From a checkpoint of a small mixture-of-experts model trained on Wikipedia: 103M parameters, 6130 steps.
Below are experts of layer 2 (counted from 0) of a mixture-of-experts language model. Rows are named router (the router's row for the expert), up (a neuron's input weights, with its number), down (a neuron's output weights, with its number) and show model dimensions 320-383. Each number is 128 + 24 x the weight over its row's rms, rounded and kept within 0 to 255. Numbers have three digits each.
After each expert's rows: "comes before" lists some tokens at least twice as common just after its tokens as in all text; "comes after" lists some tokens at least twice as common just before its tokens as in all text. This comes from a sample of Wikipedia text that the model never trained on. Tokens count by the router's weight.

# expert 3
router:160119116167148170104146098138115106087149167116117182105137097087116124154159166152121104121132129157106146162104140141174126133129097160126138149159113130127131098141120123129108130147136177
up0:125094108129117097098114127105118135168129139127142162150133086145140161140151160110103182142111133115159120114146163114162127117110157102163138093159091147111150135169146121085097091106153099
down0:131113084140138138083102193181100093132110162154135159110106116180124142108114131157159108101142165142087136144141112129133099143125120113122141124130112116131126138156079136159131136104146107
up1:123112116115152098101145141102102128172123136134106114141158138125110145112125096126132141165138096124110152140121167096095159138107087143129117147193119107163095140111164166162105145129133144
down1:158134126119155180165159157121130131101143118089138178119161127083134135129087130112156134118118088169140117126141121137143133151122126124098133131135114128125124074148148081120132108133117122
up2:135131098146123110166111139146053126181098149207144129127134144110109185113133121116129140170167138102109119090131125126108123151117097147121119145148119181153134114132132121141091122148113160
down2:084148135145108120105101139118137105116192129121113109082143166128118087149161107119159123075103124126082099099122127131180087159093054125142104138093110121159150155130127130134129124129152109
comes before: " ", " The", " been", " •", "1", " \""
comes after: "\n", " |\n", ")\n", ".\n\n", ".\n", "1"

# expert 37
router:149122135139127147109121128152133121121151104137132121142131136137129128136121128143166179091150135119115156113197099107094156138182122136128133100108121129159133145151122106118120115134132079
up0:136156141141122117109125104144049190118087148112121152124102121136130150138188107092106117132122152111131127121086117136123118119079136126122162116113106123142124111125141105110137146160120205
down0:148199124118117125112138091075139112159115135159148195103097108160143130167088089164131127166152125132138139142145114145123093113126099142105119129117090111124117127109156123175130167082120123
up1:117162119133139166137172106142152170147117153108162131106162089091108159133108088132136149087114098090153127087119153131097085125107129126110104150103103142083135120090133127155087187155129111
down1:106127122083156161119114166108158119094126155113108104094162119155154090119138137114124127131122123155144151118130139144131140121050154132094148091132143142105134116121150155123129104114128120
up2:142122133108133124106106150130164121149083137110119150167075131107094182091127127057127104103121126124192159142133152155080119100139174135123165133116182147118118097127135147124128154122128108
down2:140137155125100124175122169110171145157117123136147135137145140093123089148121144112129115096114110109098130132186141147112147124108147116138106115144078125138071136133115110124103144099126103
comes before: ",", " of", "\n", " and", ":", " ("
comes after: " the", " of", " a", " The", " National", " High"

# expert 74
router:154170133113155144131176130142160125137101131132115088118134125144123125087124130137157083063135098128126160173127132129108119131182082123131135097123112131153062127123139143130180116158120111
up0:137124152138164119123087134110138109141114109111140128145139116106125131159178114116085135143117173125186067115182095118124150146139177130124113115174162105135081112115145116168165140098131138
down0:117169096141147125139129088146153161129134111107100147111145138078128134100112145116137119111140083133106146126157084118130089141148162116143145140083129129120150115100103119137125082127104078
up1:106119105151135083118104081085139149148136135127165126148089110176157127150142147149079133176136116144156125110131117093120138115117098119112084144127093116167138115120136156177130143120127102
down1:121128131141174085092165120147111095149161154130146164116125117125145133113137121156111125096174164130177149156109142113142164152144113144141110147086093126141123111151142142131114128122098150
up2:144150156104107133090158142141108127113170125111133143181123133138148168100155129115168105126090112172141060112140090172115129087143153141141121177075149143076092109133183128124089155105091137
down2:147211109129087139186090115124164138156097123132092151125130150156105121125112140149129146100167096132111191137118098098138145132146137161118091138144099106149106159111116162133085126131112143
comes before: ",", " |", ".", "th", "°", "%"
comes after: " ", "–", "°", "′", " $", "/"

# expert 70
router:181140137143152171150135103155123095102121144145089088146144104122112108100156147096124102110109145170146147144112162138149089146095136155125102062126101121175080109147085127112116102155119111
up0:106121166128125163139152111128100156099111129155142128167068137117170140103090165148135095131125129115150132121127127134125163105120112107170145156140128134097094107134141186101142139150117147
down0:122138140126108124119104140134162206107116135117188129106073116128099119107171099181122145131175136144104136186120120125107128176127125126148150113127116106121136112126103139152130135170144143
up1:132167162122150124147131119118158104111123122133109140122121113133146153088072140128148164107136116119191117180138133104155195096149116095124156097121139124176133102126162128096127123116149134
down1:130148100141117106098141153130105116141137148151132129103148119124151124130167141160192110109122104139150121119092133138120159123131137134110118110110111197127107160149098113113110135101141113
up2:115107115102143095195135159107149158134121091145088107164138126118131133098136137135130126112120116133159126126121094142111123136147100121104125140142113095120118144147166150152139157146106145
down2:115115104099150153131056120129118135121122125135142162122151105122093136094161153133134166079156115139124149092092092191092127126140080141127136162097111172121139085145143152081106126117133158
comes before: " ", " first", " United", " new", " same", " second"
comes after: " of", " in", " as", " is", " to", " with"

# expert 76
router:174097121177135162127111088146104101108113179122085145114129075090132109154137152135128111150120152144106131147086146108164151170112134156076121103148099102127104106116119140116146128166120155
up0:150120115112102103085126140133099158136150095131136152157099099105125197096121129123120121148131154124151155134170135130161122128131125154119109165159128143165162158098137111114136108128160145
down0:109100161138117137087107108120119141144162115094112174128155094098128118103146133143116165124104132121090121158108135099109103147179107104174119101139116121119110134146108138168143093146134170
up1:098093121115103148125122179136090123111137131128100160157108091155162142105141102115086100133162118123114086118165104096131184103130114096131117159145144159156140156138081152107145146112135111
down1:132074138092141067118146111140180129100132110138097101110075107157152125158134172174109128204120117131115117146116147144146123147107144117067108146126098148095115134105132118131114135172103141
up2:170161080140126127162110174075130157162136190101127176120125116122139126088128116167155146133184104081096127135144132123090146151142122111108108128108152158114139154140144106141128122108150132
down2:144150174095145112156151113147114116139158103140113097120111143133084149118107128131132118133163126161165076151113128121080081155104124105142108121133138127109119127147141138149125157114143086
comes before: " The", " ", " In", "1", " It", " He"
comes after: "\n", " |\n", ")\n", ".\n", "1", "3"

# expert 28
router:218154163151125131113124105171110103095108095095089110149120114120127115105144129114137161100142122124123160083143142121120125157136148150131117088145097113153154120136118118099103109097133091
up0:132105129092137088170134147121069164123139149127101173104149140089102201142126112126121133101181118108165096130136149121133125131113127148105133148118128114144154154140097170157172129105127167
down0:137122136130123094126151153127122142126166157153137117168122117144120116135095106113120133142151101093160108159082131139125103143171092122133100162146102124130189097160130129130120128154112132
up1:079108116121132123131123092090104114139121119151118155184105095142104079148125141155142095088142145125124127183141119127104119124094133102073141183131131152127121138146147096162141109140135138
down1:147149138096134118129129128171135132144159130126089120140134129122101181111162139144152116206129139146169116113155167158122151105149133059139134157141159166107108102133139116131142118139119132
up2:139133089096173112131109134097099143115134132135122127159143136134136205155164093139185105111143138127102132119137127121111106128103142173100132136152104129148135108147127105114079121185180118
down2:127112137108150124102114133112097147168137133161154120113107144105139142123173110143062113132115123156106125141152113154150114138144152074124069130146126115120157104138112159185121182132143120
comes before: " of", ",", ":", " in", " and", "\n"
comes after: " the", " a", "-", " The", "'s", " his"

# expert 55
router:162162143158103150164121111148101110091100151100126115120162091088124087122155156092152101118124109157115153147108169126116108153141128166100095126117089118143097128156104109106145097134094152
up0:137155100136144120110126104109141163149149135118141151156171157118111144134109165111163115156095150135097129156130061121145126109133121131127104133086142157097111109118162120127130127151156129
down0:142121163172122170120139084132138100122076123161113118145091141107115110122139147107121130136119126148143130120085114105134190166123148125119087151133088113164079155136100164090123110160137123
up1:104132105132138127103148156102138090158135108104135141124141126098175139136123179114132121147167164158114095147136152092146114079114123146105123135087117091110123134136103132123139120113133147
down1:192121144146121138105120140156130113138122144116123118156091143131115089102134057121098162135146107147122165128126130079133120141148100192120109157096144143092121137144095136123144131136122137
up2:131157130124107125096122154154188133148120113175083111129121121110146140098123148119130151121132071111127121184122104178139111131130101098156145120140146110080110095138163091144127152109138160
down2:116093145151162126111116099154135165149116131128126128166147129134100117173168099123122135115146113126113121109178083121144174130128103149137157093124130082089107169102131155128148113174132086
comes before: " |", "201", "200", "1", "202", " |\n"
comes after: " |", " in", "born", "″W", "In", " on"

# expert 48
router:108081148140126110132153141140131116115114107114173145095121120126119114125138122117112155178111184152135082166155142152197109147042171115115121124025129099130167115138118134133162118131094092
up0:145137106072170096097142128106149134164129127160114109146108076148150143176104130139084117083151130146149142135082120064141105094135119147131163144094137097151136139134132144125165163134118139
down0:134161113119122145138094109142152140137134119081140195140124112115121141102099129140122143156152141138116128110114120115118118110149120138104118137133125138144098113158103121095160112137162118
up1:111098089138149116111073072087156154124153152131124101138086180147103150134176115096091097113149101076179133134145137133140115084154101118157115159149148150130125147103110129140113154111112137
down1:148199113123137154105101162144169124111133174124139128105133155118157123117127189109136173118147134097155122110121109123189112130188103148080156149156129153104125089114144131168122113124204159
up2:148125138123151126130103110127112161104130115122098098115104151154113109082099153109121111099117155077111116138133189184126115144131137145120149104106123145152150130111173159118142136138149122
down2:098152140110097135128090139124116124162153190090123206107117104118137137121149133139083114140129100115152158152157093144108129120138141092111144127117151102154111115115133139149140144176100111
comes before: " ", " first", " United", " —", " same", " list"
comes after: " of", " in", " at", " to", " for", "."

# expert 21
router:129168123142108121107145117126160130113099138087091076165147110095117118115163152123141060121109112130130165186128136142131141128079115102124116131194120099132053120130130134105095111152123223
up0:103124148128134152183151143156137131098113147123035186136125129136119119144136105125104139090093115095119145085144128134128112128130123110143125159149132104133121130161157080104115126151121160
down0:134159152155096092158085131146125142141162106087133116142143149105115107153164196140144184171110127098139105144186128121122072126094126118131123109108138139149125133108116159117140131133127132
up1:095126112086160142123142127142114124141097126086102129126096156133144129145136096117117152101163147151109114120115122122167118138116106153136117116114155129143164106144183155164098131106127119
down1:112148176153095167098155135117162144123141119088073142178118133129082151144120093124140147126100127157146107141094113144102135108092075144113122126110072121104164127106097120149146127119156144
up2:100129108139166092157114146078138153109147117151090075111118157150130134119113091147144110117129163124135108139154145068167124118119135137110140142118132115107146143118108155199089160102118133
down2:105182120089123187102103162103129129093100147128127104114120172140156141122128137134123120113158113128089136187135115117137131165105098101092157120132157142116102095103116113093158195128149138
comes before: "201", "200", "202", "1", "199", " the"
comes after: " |", "|", " in", ":", " January", " March"

# expert 26
router:203122154159109134105109099149102112099093101139119120132142124142128124147138117130126139118136126121104206129150136106115114148157177149134124121129110115145100126097094128100113094157116133
up0:071142115127151140144139127097121158166124097124149089107131170168162160124092125140102126148154122147154127084089114137128091142161132132124158191104129164115141120114118136122130129169183147
down0:137139136160193167156126111111097124156170126125116151123153130126090097082130150139130121134131144133141158123167127133099150149150134074088134122135140135132161118131126144149149107125119067
up1:135153126116142134122092082119135168160155110129156150097134121131083134140111110122129149139141111104147120101117082094118116062121128124124120140115134152170122147138141126161116094146158173
down1:104132141136102118150135125108108108120119161153127134107107114124185124109124133154129161082090154136145157110111132100122069119134149121105114144121132137133100100113141126139124141110094127
up2:127121108104162119151124121160148144154121135101112147133099135165130137107121110122121127096111122135159120133130117143124115143123118163141152080133125119139131127115121131122115192118157113
down2:130113166130171134100160125105125064128144174112119121100131093115142136137104092137124131138152121136126094133133128116090131145128150119126133145112129144131168158109106137168143113125135165
comes before: " of", ":", ",", " (", "\n", " in"
comes after: "-", " the", "|", "==", " World", " The"

# expert 45
router:159155130134129144115139126167125103100103117122125106098144094156107094087162171084173125109137147146135125127134121154134137147150150167130067141147135094147124094118115160121139104104090149
up0:178139095097113123122122140101143138178149096142072122152127154138139112162143126113115142168111121102139126120131101131146099110117156165128105138120151110111154125118131185083136142139118114
down0:068104118118112127113117138135117086142129129096107129178124162099109108108117128106148112122126121151173077165145119158116125151134121129140163128128122131154079143116144109125118127140130105
up1:122147090107129138161127102137162172156106118135143127069095162141134141116114125170086127078090163101162153142100093110088155139137123117164160137133144154132129111107176159112168122116124146
down1:134144090111084167088149116109119102193106138130098126105088097126086115139116133153166112141101139103144081117149115104134120130128190123103087141127117186117151167117154158158096120134144106
up2:138116125146121103127116117092126139097121141144137117163115142191194155114094123187102116177132153113126107148105135157074114123100102124121125138114105111119138107138120131119105149137149110
down2:169144164112122087162101173126149159140151143142104182153187107103157110123163132140119117072142077138149090104096131116126073124125134108123135134136100137092133160088138098136158097097100124
comes before: " the", " ", " a", " been", " be", " he"
comes after: " |\n", "|---|---|---|---|---|---|\n", " he", "===\n\n", "|---|---|---|\n", "|---|---|---|---|\n"

# expert 62
router:175167124143117121106160135156112130098101179105089075150156118144137120113140157098170064115137104139138193145107131126113143152099143135113114086173095122105065114137120130102122081176109204
up0:170123122128143136158136113116126147159119126117098134168156163131140140112139134122070102092164153171151072128118118122102085122120161107113144184105159133139098083151181142146144163116096099
down0:131073128110116139139105167129165101140154174094126141147150122125115107110085108101116141117119138083126167104108161139061103105119109163161111090118145128146097106118165105114081120134112120
up1:124106112138132124107103125105084168112099146161128132137145155170143177123140089130175130133116169134141102107116117074157181179090174109091127105115136118131102151161140141122127158128116138
down1:098139148137144135132116124156097088127091112143136116171162094153130148076164130117112112111110120102090109155115143160136107077146126122129107103070131112120106122109120192126110116106119111
up2:151136117095101116126114117131116147121109142137127140133116132116139168117096138161172106125092118089147086157135123076113125158094151156105144094130144164115111145137148118129099080146105162
down2:114121105100136114089119134142116112180113085113126114113088120096146078088189123158099158088161161103143128117144127110157142129143149164088112115118122147102096135092134153152098168107096119
comes before: "201", "200", "202", "199", "1", "198"
comes after: " |", "|", ",", " in", ":", " October"